Experts of a small language model: 114M parameters, a variant of Muon for the experts.
Below are experts of layer 4 (counted from 0) of a mixture-of-experts language model. Rows are named router (the router's row for the expert), gate (a neuron's input weights, with its number), up (a neuron's input weights, with its number) and show model dimensions 0-255. Each number is 128 + 24 x the weight over its row's rms, rounded and kept within 0 to 255. Numbers have three digits each.
Before each expert's rows: a language model's description of what the expert responds to. This comes from a sample of Wikipedia text that the model never trained on.

# expert 25
Description: Middle syllable pieces of names and rare words after an initial capital letter: R-umb-le, G-oth-andaraman, g-ob-y, S-amp-le, H-az-are.
router:152114135142174127083139137130155127090141106138162092136113098138107108120107142132119141109145137156114107105113148121148146093121123095166105100118163121129099123134169089114136110131126156146110153084122105150149122111112113129102134132143119167140131163134145127145181115107110115156152140116090115128110130130146143150179120090160113093159119154154178112099101150116137118096105164142109102104100089115100139118143119104129135150095108119122095159078143151095139093165116111103085181116084140171137112135152130149117126109171112102138133142151106158107114113154183112126107158153069114130152154106151118172106106138157145161109113115122131140106129162113154099153104119162097116135147131095170164147117176102093166114086186094138136167107125128117162142158130109
gate0:151132125143144117160123162114132105077106104152139145115070138115140107106126132114093177145164145118104139116130125100196163110154111122131115118134101168130102098164133115105148139137108111100122129137113123126154110097149071121164085128134111138106145114123109125133135140135144137133113145143139167148148146114114106153155074145183112117149172140113103130112150173131118203106086105145148144135096147098140121123177143138134164152118124093080122111139109172090111143118135137134147147131109152104141114115107159143119186117124134101138137117160167134123179160169088119087144130158151129126112128129159140158163124061121107130161154156124105056117102103128117140139114153133143118139123093137116162122141168134098156130127130102173147110120160148142140146095141099
up0:123107117112079120191124121146149149146098141120086162113135150119124156133103090114118139094108121135159084119109134152105146123155128078110110103142139070125176152108127103088123126089120117143122155137152164154133158165094164097146165095128169144139112153081153109154136092119165110106159127113163134138132126123155125073115143108134142161145160136127117126151114120141122102135138161088144107100121129138127118139139148159148082118090107126152092163150116150148141109154131105133108117097125111114126153119097152109144111138131093147143115101163150130149081172095129101107128122137131159116160136121139150147069118136118103125123115093150174155100102098150100127080163111155158163124129160137119166099129141153135118077131077165110150122144133085157140107170100131
gate1:146139124112133090095125123159186094128155130084111153163113114172117106100148150143120131153146113102146105117120122134111128156162143101169109120088134100091142154124135082153141148154122151129098133133075145100125141114124102099120119113142145152093107105077137148135139132135119109097081098104124139171088126174140141118139134148095117145164159127104126133128143127105206148106153120117118124126143143107140132131154144121165154107123180153100125128083110126096118160166133139164126122139097137107167131118110110110087146099104141125177109128136116158107098155109135126140120129107093141142130164149157150141130094150166117100134143121208101099085138131091143096118121100084118172134105121094178138160091117127080121106130142117139130159145110128123122147174158135
up1:130141112142103157148169147107130156135091160157145102123167146127098102151098116118150109118118106091123167099107147096169115103125139116120104200129140125153146154136080140129157086099134115102114197134103148174112140120123158131072112116147144144099161081107127147143129122098113100119149080167160162125156131129117167081135129125110111107154147091127132160164154167159132126132137118100146170124090151129162153132095145126124161126141143142163135166141111087127115120114169146120173134108118120153131136084106118094135108103102124128122145111089132103094107119164124093118112121151119121104190155151147109130126129131091096177125096126130105120160125127130120138091124146133105105084076129128130110104115183138111112106120091098099118138126096141126126112152120115
gate2:131144166152093168139093150084127104119100110102092118148148148153111109078114136125139158107145105123108147081119111091109175117132111157145161104129123101116144119113076157115123121092096182128144115125109152129139117123109099172097172165157132132078138099155133149143140155131125118143125128157130112065141121119141136104119116102113117154154098139133166134134167121119141095097087124110143144136109146122118119093125088134173129115119163142127149173124127131096174057141161099158126075134080133145109117148104121150145105141123102147131125145154103117133115106148167154136163169102072159138156129162149103154130128096150125154129147113125128116104142113104181159124144136130109141105104103106189111141143136125149129129123107136105184132119143105115095131173149149
up2:088117135131114129163150120144127128096134150078160145143128129125130112112119112128100115092088109150104096148100137112112138137149109126105130149143104082166163204104090133140147101153166107169122134108104120111106148154134135088108166104119134120164133140100133141144109137184117103140164163117143129154107128136121138168110165114143115157130110090135107121145132117154150130079176166118156139122075140111127124121119172133086071118131147114129114155130120135111095142100107111135157140148158111116141124135122133136101144135139185121141100151149140180132127157141096073112110120137139131140120104105110121095124203145103114124123156112145120140126143129099113217129158114119140156157102116139116135153153086138099101122053089104138149100153158121140116106135125127
gate3:114124130140118131113123109139081120141113148122124120120123162132093118136104125121129123117154143090134109144129150098083123167098136059118164137172145140119095138125114131141111133142100167117129146129068142100059144095137169113120145131122155143135110121107100169143150165125127171131117120136119126156141169118111152162086132101125127144142115156082148143166167135085123085109140123133156180145131096167116138111108106128110126146138150121119096132079102093151131100104137144120117130116128128100121130136127143107132095140119188107081098142107098140101128157132156069117157108135128120154052115145118137090125135132109108181154098148184112105117129136109157104142138140104109163133094160157099141117155107123129110139100162131150179162136119105119139131091154180
up3:121100134128103154104134143134072150104152136129138135129105120132098164131133111135202119109133150197133141124119113152153143113120130160139094111142174144134133082101102139093126120139119116140137156119124129131158128161138084154121069111124155140136160166127114103118151070146127126156176106106132112075140134154154124123153123138100126120094117089108096111141125096139155127166117125105128130141113176183120104124096128138148132140134103143094154140123180149128107117115133115138096121164138160112141111120161151083159173151113133105129118129146156149170123147076096127168146116150163127142126089167090122128120163137159087114100134148101096135120106147099133129108122109158177117103152117172156149129130189104115131165152144148155168112174131147140106148148105119
gate4:149113116159073130091108145060122131141050125146100121112121142162106149125114114139123139087135122150124164133109169168157106109124105079117155120152129172122158093127117131111148139152144117124153129163130119082135117096131102166147086106116133121140089122106152128130140112125128097179132112142163103165097135131097138163142174153131131108129076143086125152106100130106135172171131127124146135139114115169136114119134150127107122171164161162101141122130106145104169077178131128130172129138133133138151107128174100130106147130118150098126149101086172117146106115149136084146123130085133117118162165140144152123160122146114120113144104110090138124141093120152149139120133137134118081154148118145117120172083144151172121144149136175092113134101123103101117138088145131
up4:123169156133096144115144103119131105102161177143139098166144117102147158096158111157137102088103103136119140147139149167127098139166126099103121088115077116105156114144108111133166169120122146162145145174148159169148139140126128132117114094116136136133112100122106165120076133153168139138143100151124109144116149103164125105122080127111099105114095121120086100111112139169161136117135146106133070136113151150152162122089126119177103118138051173117130100098123104148152115136156140138143136101116104121131121133158147133116156153160113148121142154165127140103142127104117110157097124147155154104191121140170153131120115184168145111127133150120155114167086110106115131107166130137117135084130120142112133109146150103098134155106131157125147158127122090090153150117161094
gate5:121115127152111113123134143101159162151184102161127162117153137099133093168119082104161142128115095158114125108153150167151144109086161099104181126161096094140112088131112172144140151107126122090102133159069161095117120108092113121110162149139133127157123167119155138108158134097154135119131143102132115124119162109155087144127141120143120096092175119141146130135142137097126155126099144104131116107098181126131138140145139128114131112130133117154141127116190100165100125126134136107139116128141132085127118103149118121162136112144088128135144144160155158118153085141131105130130161130089192178144171091115111125141128137160157119128108108156105101090147131103124082114125105152134120150110108113168106139129097127107116107083191099117135087142143118130121082123148082
up5:149140131116160140146129093106134110114109181119117123106107146109123143122137114126135120124131122109171144129072083127121142134131132108130092158132163105123119124152139108132148091128145123160153176122085118126105060112161104150158081128140118130149093104115129171130147173160128132121130170136113116116149156141130132071123107123091116114148133080141145096159117123079181157099103069142164137157182115149096172148171126125129149141123144194118130145092158143153120131149152120138112135128164108177134143146129105126120150119119148100120157141140080148153125114099178119162150097100123080120089138104134121125137136147134120108120139168129171137160090126130114147099118122128144111119135072107137136151092111136177113114146103119128139136169148088128088166133123149
gate6:074087154134157115093097150094083120121116088131157108135115113157129070110097152116143163114159166104150169102143174142105126108137113133130141085121155114135115111115108119115149135168133160126110129118149110157107113076120069124168149135127126118159126122140140129136131157093067143172107122107093114112127139134119136127146127173149079166139147144113102113124109146083088117116106139132188121105204139133121144127131127141121156101115144136072103107101130144117147148127129150101107090153115159122141130099116172130116142139142138125158147114125127123113140118110113080078140148139062113139144143103157163110097131127144126123123150140171136095160131127126144112124144131135106163149108131102187121135152195115135124110188108101145139129110128102117140122137140137
up6:130125126076128072130142121100161145143101137147124118153150136123095095159084153153109100108126130121092117092139116082109111134145125161130097097121118137126103173145152143090119171131074125130169138131112140140105105120143124091138152128132163130131075153116098079126134136139160150137143128145131159131141097188116157142142155149171098146134143140083138104089103153151132126096153103115093141133125108148111176134114147134119156102137132199114137153154195136143135126148052119090111124142101143127140148110101089095119106112131129146134093123095136123139131156146138101147123144119118101146146143083123113132101097116125140115102119098124102103148140111161142121164121101128114120102090128104133130127149190150125106097146104100134147115099197164132137121164163143
gate7:136122137083126161138133137075157133172128101085133131142132102171156171119114128140179148153083082118095118127118160117111147137109116116136119100130133112116109142091155130087126150127100141113155105150108104121120157086156118146167139189109139136121136149116097114122163134124112112148111137136114121143136117143074109113094121130082124103099094106134150124121128146073151117125130109123138134132139147112172124159132110133144088140137134093150164141120138158154128133132145140151161158156100153148136102099112132124168151115148080116129130106143100118094130090098178150135095141126092128111147169133105100118147121138127121131133070120136114125114147147179153146115097129124128165094150090089156179109081138085100092127118097147198125170155147116152117097093160147
up7:107149107105148138154137108126100167137140171143130117119147142150119146102119138122089117163089103124125112134129136133133138126114141161121156109139170099138128150121161133148164167152139140124086145106102095112107170095143121125180108105091116106134106107114142120152135134096106116132135122148146153185110111105127118153162125188109110113150105111125105085097108156122110144145115095104146163171166131093123124135092108071119147139126118143089137148121124119159127111151147130138109124082083103159116139108184112146200120126118147126091125084151140119122120103123110193141047108119118123130114083175127105138169100177113152108157085152108145091172132117147123130134129118111150104128141123127173114156109147082103138133097096127126126122127142083109111141110138132

# expert 28
Description: Word-internal g, eg, erg, ag, ug pieces, often in Germanic or Scandinavian names, e.g. Hild|eg|ard, Blåkro|g, Herz|eg|ovina, n|eg|ative.
router:148127124124130124136121132160160137081123143138167149150106113134132121154076116202118114109108108120149126088162135158121139126097172135094108161139147158113146116099159117119115124151099125171152140101149092149128094157105146110080101126106128157124083121107168137084131134142071130101144144117132121090142085125111089126143108134148154142123126156181145154093127131143141154140087145121114096101095119157150124156167108078145103171083136097128118124142101120117146131145113121116106131142134133162166103089072104110131138132078124085112117109141092132118143157145111097152158073128138083115127128160113132129141150146148179132110123122130119094149150092152155094143119110137123108130123135149131143154134116085182106125155131114132103096137090195128115121148141136
gate0:150110192139159112121161138152155102120132122099125097138126136149140122133110102116103174125134121098101138170162112145158149097105183126130135127140138159136132163091147119134085114110151092130152134124137153136162124142110165134151116165152090159122127151133121148161119105129115138147145133127172144118132190159106095135102092121121135169144149159123079137113140130116152114103082153156093144131114146155147156138165120100121062123106136146130121117131130114131130125153132126120101080123127141167110132121137164111130149109153120110117104080117123110134140187138069096125117162118108144089117165182118090136155078147146138132098114132169180098152115119136152140112113143108155133108115101112162135113120147118104127095155131125077090094148137186149072141137122155
up0:142151103062115181131144106106117126120114147170143124166088118124079090120099152148129095124140098132102122123119134103090111154156128160160188156104128145109156169155101157126127129138152098117084156117121123150103130163121108132145111105137147090129165130087131153090154131121131091097112159128115156132117136134152123134161082126110126131139127089135127091111139129155120133113160100121155144194123113144128132168120137100125188105159109145105148113143159087119162153133122131106126140113155119130093150158119141120145141084145131113129080090129112155143099115151147164129152159091096140122154183169154158133115114128112082125112115164121119126153126140113132157110147142106156115144116131140156112142134165163099104087137159144189111145117122101141148155161071137
gate1:126130099048104122160101142109133083147106084132117118159103114171137101096098109141098125126178128128122109124151098152182128140138175138117145130156089133144143086074132110112125110137163099109162142118085143117146128116165137103136125100160143148110142096164128143101157113125117117084147149137125149130124084110116129154157115183125159111125112160118160119150089126130144133111117072114135127118106111119110135140159162141148110103092140166116111098121124085137129112123109132135136106123142082110115088091133147100132135143098107132128169117084125150117178141134159108128121130144149101105113147149096182150087135127144133151159125141108132098111154120161134130101118143122128130163128114144121127092149138142186085203126161108110123136171122116097106104104150170
up1:165109124159176128140142137114111137151166089123148149137154177117145157125125143099108129075103130127074138150159162134137115098118094166157123177143151058167145131125169106077108125179111100132123088144115134142115129107125106124144104096123087136135141138084160143139115135152122131150107100108145113133114162160097125099094155144151116138178121168154134117112121135144165124134160166141136112141124132109139111110150130103126101162144125171100127147159211175141125185068119126132118141142140087143116097105093127112118132135146094108125120135137102147104108156120139127132157139138104163126155113092151103133122087132133130101121137114110136105137151108140144156100156123161132147134107115098129081123151120158137099145151120101064168121138155111124109127107117155
gate2:136127174192118116115152179148129103150109160139140118118077084108125096106105173158128124140116112115111114127157131136148166108134173129079082123128113091100174123164153145152162146107124112122132120155194142114132062068119143097114117116112141129163091139139116158119121126117123144104109158127119094123195127105109132115115174189125109107108132137135115165125111141158122148119129142122140118121121147163158159120137097105074127117134137173109137105153128080153142127125107134170122075169138101135112122065112113124158098143098104106154117131144139175134103152128127130142128092126159151059133135142090104107134094122141111148119128123145150091154137105135154114130152127107133126139110126116159148116102144115119103138139140116131159120103138111165105104132114105
up2:150116129122138129110161156104119144126128136100127156171151159134120136086132121133146110116122142164136125137127093111143121140122138151068170131121167162157134103151136142129111106104113169128129118152136138154116115116133154121138105133149117095134177135144104162094117092128115141149181147137138108129105151136162132147112135085174080110154110109059096157152135102111104084088155085088127131122161159120128075121161108162153135155116158106061116135115139120163104087167138144150121157125078125178132146098150150183139089118114136142160106121117100169126157147075120126106110143163115175111136121135124143111073135137126124117086110157132158154140127153130125176160088103152166129124144155121108151123152124119150144141139121106105140121119096131148106094130127157
gate3:115134168132111070103111157114098114124135109152160098145127147158172124123126093132134169121180150130117127166125118175132137140119150158141121092154110112092130141136110126152153138122130088151132108111133124090166117123117106108137157100142139134125139149134133135143104118128142114140127131112132125155135132148067122172130101137088103167109103154119113138106098175111137148139145100157153112113166146179142134113129090087174125099121152106121099157092100122121132134125115177148168126129128131140125135140111103167128166096093132113153157132160115154107092134126081083161154103088115078124130087136131093152167101089131121104089131130102106106115147105102128114134152145131146148145078132170124158077150115084112133103147067175124145133123156151118092137144157085
up3:171115090103128165120156139115137113117114126121095102125112111128117126139178169132106114153106125145135154154132133103177130166117113102117155093126113143103123128133143123136150101148186156087131116140120127151114128113158122152077158141128134123139157169087089100134097140155141158103131139142220103129098118108128131202148113081129157123137138147137136132132095108128149154154087127087110130112110132142107130084105140136128116119135150106133098135164194075133094091101103142155133089149121162134141137104116136120093156173182093120105090107118127163122094142128116170132140160126134118110147116085129149149118141111136116115137130157092114126115141163149113119142112133089126078107136107149121094096161103138099136108117149103146141182143121134145125139115180126
gate4:155137111071164133133136158148116118158130137173084091175079106122117079143126083123138146132127144110151133108168108136134148128143143113128116125131145113095153117090132116127116148175166182111115108143124107128108124122160147127091130200095135162112125136122149112176179149095123147114137117119151112144130180165144136134097093144104126126139127147156140116112144118189132172141144141152118165128130134142135155133149143154110087148093126143113164149152112100094149150126173120165105122129118128122146154108182100128131135159165126116171146126111132126129091078149085145124131119093133149100118101123102122145105145133093124102105139102123099100124090152135146122138144158183099111126136119133197119129119073116132139124145170123124088102126080103149114118130147147
up4:110090108153092108161148080171130145097114142102158124123194087165134189112153173075175143144133148120115138148154109121167129133101089128083128160117131090123129120144119093125128166132134162115125126151092129116111136083152106155104092115107139130111123117167114102112132095125130131132129114093120103144106112119152085118134183121142112170132107126161096118127112127120144094148144114110110114152145119151105154126078151127125124145128154084101123162110134140131100076139083104135097135134143138133133122115108100067101116101153099181122135158074133143104109110115128113139144156135124146118115128153131087133100116149140175175137118095103127128127155081159094093177145158135148147142121162113113131137130101086126140115100142087153124127153124131120089134146132151
gate5:139112144121157081082150094154143130071183107130178108110073091160108073105119110143154136126126134103122121087148134119167134129106144095110155153127127136103143116084133167104188175125115111095158133147096132148152115114106091102111125132145165145161129107116121129116147170115119089104125167102143097119165134090122149142139164111106104113102163146141101130164140134119165165142094132148163098132156140120171132138141197088111148120154163115105130097121094136118140134130172103109135117167137141128143129151135137092108143139101126104174119096145157141107121167104097143130103106102123142143126173140095132127152137139138109141145141140136121112112105122093142113149094154135167175145107147161121132118111106090115112152133118177129139130107155130121144164126165118
up5:123169131183074133164121148185078136140088102142176173116157155108148121128137090147141097132117139164114082134132130149100124154150106113098137165116090115117105123098107123136142122120135142113122129098135098110117171145130130161141124130111113134108189147107151145160138124088156133133120089158130146120105091117148150168094116102137164162134115091112102148149155143133123112086159156141137150112127119105137100145134105152152171121138164104134110135130200117114123136167144126142104142184057124155077161095129098112088107114104113145127132110130080097127133120144136125129128179100115128167138137128131117133148098120145149154120121128140125169106152153138123160106129132144140123120168103160157082105131138160096140131119109118101157151080118095109131124156147130
gate6:104115141096163122148168121164158110163148132122145128110130141136130103124129111140122143139157119126098133146170152117135163122083152155152124122143136089139155100102086126131130133112099120123104144147119122116131128142088127099130081163116161088149144128115148124113113101095146160099135150136141147109164105121133141106108125170161127152138160154134157140097140137148182172112099126126116100135114119165172113181142128149152095096098146187165144077157129117106084176139090123122167135173151196154171101149132109160134146089094114167169096144147116121087104093101118119172132113127119139139143118120092133128131128151099127162187132146103144127147105121143148135073124101100123137112180117153126129146086137105142125149154108145095115150143129141144125111152159142
up6:123092135114115092114177151127133143106152161121125135149134121115162128149140091111104109145128124121162119130162170148069171130103130124137099158135128125137060155109134121134135148115124179134122138122103175128147109131146121133103142117128100113110093146101116130116138097075147163181158113140133139162127104078134146102113126132113090164113120168144137086157138145090139144120160140124147138153196143156162132132158103121170142128114109165116110141118083141145119146142100113106121129115128121115103108076114132165120151073139122095139124150125114156164126125134111135153107089127145126125175105132146125138116100091127157158163117159133126106114125177136172084105095142116218099161128104138146129130137132107123172107108117116091094175146106123130120137156157130
gate7:128114134135138098141142152114108146131122103147139129113107146135136136129088089139128124093158168123107125095156100134157113155164168112106109132154168144141181091110168119115097150143146116147130119129127096130102104140108166150142141142105136115140171160128098150128122135132140086143117177117168091106090124157133164148112087136140101147094122144167178135146105136130146112148092112122132134155191123161169158168137107110083165109136166153162152084115090138159145111162128120144132082121140114160112173126177106139132119128115157101142145129101107114108121136125145103142147132081156108134099122150185136130142102125107141152114153094142146128135119098134135137138137151163174117130059136161136169187096162130150147154106133114130130083116140144160176120116128131
up7:136101141112127134095137118129124100115174107120147080154130136133134130155116141112144123158163087089134132127144116133156171143125142146168152157190132171121128121117151107117116115125149093109120123128093142110137149147142152128119095130143132124129115117130140126147135174122108153115182102139111120161100120093117098126125121100161129147129124122083116159139068137169141123192132126115154132163115087119141093124111153120137140091134147107150156153146117098135103118175138124092113125183138171114105165117097099135100164106114116146140131161115104120104121109176143079104111153152100140057110157164132117092121145125072161123109135110151156149100114147158172143117167135106101090111136159110119132117147096148121161130175119157117162116157119164166101138181156122

# expert 38
Description: Short syllables inside personal names and word stems, such as om, ud, ed, um, plus Ed, Jo, him, Christ, as in Domagoj, fraudster, Teddy.
router:090127127133115156114140095140144142136114170095161127106115134123146163133169171090124121076154102152143135109156100101097142166130082118110124103124138152113123146122176104149138098140177110146120100115115123083112130132126154136107159124061144137132150093102124107087125126147132150162161097136145179113178157156132115133147115114133154109132096144140181148107115111143106115162148117064093116113090130168127131163139157113103142118108154155139108146139148102088078089099119182169085180095147119144077154111146158111119103150132136149080178152173073121124134104152146111135157108123102135140134134108117128119142106122103130146124129111122139128109139091125147135142151094141135133143132152142156123115131131114101165120144106109084149115110165120108130138136109122
gate0:118110113124101111091151133178141149156118168102141116155107139147165114125112150158123135118105124087148133128140112139165156167106144121131177116109084140137138161122139117147141149126151137118107127112122100158147171156162147117115165110171146123125130102130158095151118114115133165142136112117091167108127131095090119126137145145088150122123125093134098152122114108134183154161085141085152132157119096117140093111126117159156105168128155147106123148062119128131103142115126148112149130140139136159107145132108141149165123137116152112104126136118158162125095157118151107120142120096104162095087118146159154150114114109082107106186137110126130117095160116168185112117122138116083156148155137156126139119133176150115094160068080074170148102169123109122118153155161137
up0:129105124119092104138092151111117087164172191151127149163118138133123108118103079120103139109133181159107101089154101128090156120136074103183160117149115140128133105104173141104146149074113125128160081150137134140197174101143145148137152123112135112147141149144139072116085124151122152145104151118124185136106135126128106082127114156153157101126145130136111133081138152128128087122149102106144125133122152123115112184185095172134131200140103089141130150135147141121094122132116117111146123105160170118120104127093071119135117136106114119134120141117146127137159147142137108108165155128120131118122138104145113106142093115166136101115115113138107113124139122118090116109103124157156146131138110107122127144121111094107117127115143101165129100073156146124129098148114133
gate1:104135144140161115139129142164114122129113143075146145121100130126149106120119135089091161121127138099134117125143105109132124160116122154109109154101097141090137129161158133159122095100082096122135129140099126104091143134124174111108118096081156138098117117097154121096126118148132154126098134130174175095152165145128092102142157137099086135132164173157101135125131154153117104139141153156156149112161131111155097175125166147128120133103091143115142076117147103141122077131119127132123097163129119157125161080122111149121107118121096131136148118155117184101097164089136133113119134132122152148099134143087108095201150149129166157150132134146138099108105119118141141125107118137127141138100135170163143114143161120137142168152102177143090132086161090144127118183164173
up1:168156110122115169130128107152173119131142119105141126164137112066131117168138132094115145119124174161141127120093115112094125130143163110145120139157114110153183127105104076133145133103127131155163114124135108119116083139108133096129106122175126128133113165119124151124111178148103157118112145155115131155120158132113116114153106088125121082137109134111130120170096130156116127103124149089082116099126175090146109126113160121129092178081148144127149139138147175086102132149155111119151135074098134104126166164122141104112164149098089147153105130121143141101122130169129078142053126087151125101128139125119153121160098151128152103147127141101107121088122058119140153176127106161109116103126126115115154132126121112142102135183132119158161161126134153134122124118121114
gate2:106161111145188110164100130097119137143130086106146167146126113162199131180131132153124177122164143084083119120134151148146141153132148099138136065103157106132163099124116107128108134094128138112136141130088144123139146118183127143137120153102117159115103143108151102155120142104126137149140102108103105117180119132150139092147115128095107138148124140133131151120134138117137095139089133101079118170109111124157097154138132140112117137168128157135146164157061132141124129112171151094120119142165128119114069103108122134130100106141118122097196160135130116114111106112109149110142109108081111154148126119113147098117125130124133104154117124153150108171100100128130129131132095134140173153161080093113129161129106107133136131155162157157189134102159099143105100136113141
up2:074105134131091177095134100138103145130132153139137105153133099082164128191099119143139102141101143164180116149124116134102085113146081130145148176138100136153093177166094138111097130136125157133147132134145145155143157084166153131111137099133138072111106125136091130134131122162135138090106133139123108120150120137173155145100145132123111140120139119074129095162082109137092140120120131129101161141140146123106202118093102145130119104107142154114097119108175155123145178144117085153145112142169121159119117148135125094132131115128082132148102124111132103156138137148144143129126095103171173135119168138128110129146151103100119107114129086163127103111112126114128145149115143147124150122152121149100155131135116147135121175101131144155156089159141192134126084125126099
gate3:133147128113099098158125101122123148154130091114132097100150111157116107108096104110109114120111148108133119114134077119119132140149164096089159141159103120165164100093120091147119120114122111161071111092133094138141098112126132143149130142112121143151120122053109080144150106145115142155097095158169103127134180154150139128165103137128138120087103073090135143158140088126112118132112102147129152140120138133114121150113131150146143152131135147201103111131106088148142102129113171141122122109121142106146120134178113119142103156091126133072138138150153161156103174083158147116155130124163119129178147113149163093179135150117163111115147117154116096098135110106171152147151133176086133182141114130087153125130111137133125128112156113124157138113142105139132119096154134
up3:119117124131123119139131149132127106133142152110140156118181087176117121109145127128098146116095130115134118144129102112098162175123124107140077108104135127136131156098138157135118165156101154115147155150128157123144104110065161136080157130134126099137131079153134147104144117119111108123171119122134145124132097129101111125126090131131122133109093084152163127137106117119116084137117149152152139129120129148129076140138131112071106083101103168090131152105176141132111089172076145095143136140180119106146161127100173123105131097118138178150155130128125127119136141109163132145100149112129098108129122141061102092117141146130174116097084102113118126187133119157103155116112109114128150091162124099158084114121144135143113125173106137137132148158137110103051121119107104
gate4:134117139130122117177138122107144145149095081119164137115115145116170131165145132141143129127120095163137136146158145165136091131166126144118153102096112104134165122110128111116182108099162102101103112139135134129131160108090111159149180099088116099143119151180124105141130151144111065126130125158150098115133119144117137107159135128141101100155099118131103135099133135148098132164180119099149106102089143123142139179106126158105143082119171150095147137142093108101163112104125167099089072148120117151126170077158158125126095115109097143114168155093151154124147113170148132140088109085152155122169128103153149123125099129097117101158129136106129148145137137145138127148146117096130184139128112181149138110099139165105096152127156166144113152114131143108116120114123111
up4:153139117148158118153138134106174085085079126141164117161156151120166137109096134126111066115139136145085096149153128122136127101120115106132146102156156144126105134161149174136129144141160130191134104137143144145150171146138093115144119109123160114096128165097132076076181152148157116085143136151146102092088127090157168154145119088098137129141092142096143104141142104150084112095134148168123116122122153138150127117097073144117124111149159168133118140153145112103119144125146093124095165128118135138137105086158119130129172108155119130148213149111158107111107124118114130110144119116162112132089094107142103140120095145131169146110129145108130102100117129111093132118131149155147120132128150112146115130097104092129128150111112117120161111148174136110119165118124152
gate5:104136118116155111154105185119160078126138120115126134081082130161129117142126149118097133115174129110106154157129145165096115116181105182129106122119150126111117125156151134116107128101140106133165164131121101134162138133133150146134140186142143124133159142093144087114124088168126174210141140133144141105164154114176136141129133121075136105155094140153136110119119147106142114134165139152170078137159103119181166094086138118133132099134117178120159121078098111136129111105135135148141149143141114125112125114122124150135098085131136149117129134149098106064137103119128087123127108116155130145082136124127119124126107112114092085115174102099146124104134092124119167147141129087161104133117117149143126114150108070136133170117101116091108113112117144149132161120147125
up5:064124142135094132135107101119146102120112086126131164105132151096090114133087133126130127130137143140097130105079122138104124161116131112162116176177117102127107094130132156158108101065114128135142092163130119112155108161145120142145100141131139091115170121105130110133156154099130068164148101116161141135148095140173095157112086115159142094112125119120154093119112114129145154123135169138174086159140165119109124156152088126149122157183117152136144097133144160130122142146155120146107132133127099109139164104139115120090128139135149178175134110158121148142135123124143132088094115105146101114179160107137143138093126108144140106081117084143126146157156105104111115111134102110105116139148125103160135149138131147136110079160113091121169121101125149155095086114179133
gate6:107078142145145113151122133110122124140084123123154108103134156081117141128084158129130117142119112143133143135161144137120146137154122148128113127117111177140145150118125169140123119093158169140169113117129086162135130143132150143139152140105124171138152114145093110189159126102116111132136157157144167140125120133105135131142117157147127093119148102152124165134144084130086108130132145108147133125149149130101128124140105130125137125116169185127112107130105108100081097143098107111096118080154127158142140151147160116129161128160101153129123145149147107132154088114141140139119134157136175118115159131156167160158105186164110132105137169129176111135096101078153067090118131114096152143106135162145121144084116098167102152130191137130099069184143155117156086144126136
up6:143127092085146135141112152103101086127155166124114121106182159140111143127123115096150117160092091106139121140119149107107138144190117127111095129106132115105117103133105117159102163135095133149150122146109146136123111152070148088175132163115125141131091150122127113118148114137115155137093119137164099132135133124117140169100129138137110149139108097131132134116098102110116119176124106121115087134137123161171130137175079115120124147184119128155152101159129125118077126116107147134169152157139106127091140139119102163130148085193125111126099121151164085192158150141151117136127133114114095130149060128132152092090098119112145156157121150150114123159113123117150120108075092170137129137125178167149153115124141125144131094170148129106135126085119127095139092119141123
gate7:084163138153112132118085140123150129151126167136126165116146096155137122118129090149117167143139127156121121146129154107088155177166140124099116133159139143143141148127114131147123148164138156123104149156096141123102146110144080158163133145123124152171151146182134098174186155150148117102085131120116129136121125095157182126150143120159109133136131139124112177124151099116158140105103168086100131129141120143167128133121156104092139154072137104143164116120099134146105176193103142142109096091146121108110093140135144125132112113164135164140097149158116117123146166146102163107118089169122196132162110131099122111169107169134157101145106155107117105125165126092106132156144120134120113126127141120150101127132123137113193113124111158120176138095128125132112126097131123
up7:139121102170171136134101160119142132130111131142094124145127112108129068120122139086129155146105118155083128106126164115132099097126098187080119151108154128153081121130122131130102146116117093155107125121128106078109129066123118137122128204134120140099158144096111076155152163110093132127118117096172147137090107118125103152119148130166104111132139086156118136126104086149081104152132179124124171139114124137172116077144169147139145097166111181150123091137143118138112142118105118095159138114110112132098133119158137115117130128126110123151133124186107149123146104147105151165158096124122155143130109130166108105097126147163128096105108153152134136104132169137107103111098139146130125167133166106141123156110143128150136142101160136120132094133138201140113108126113137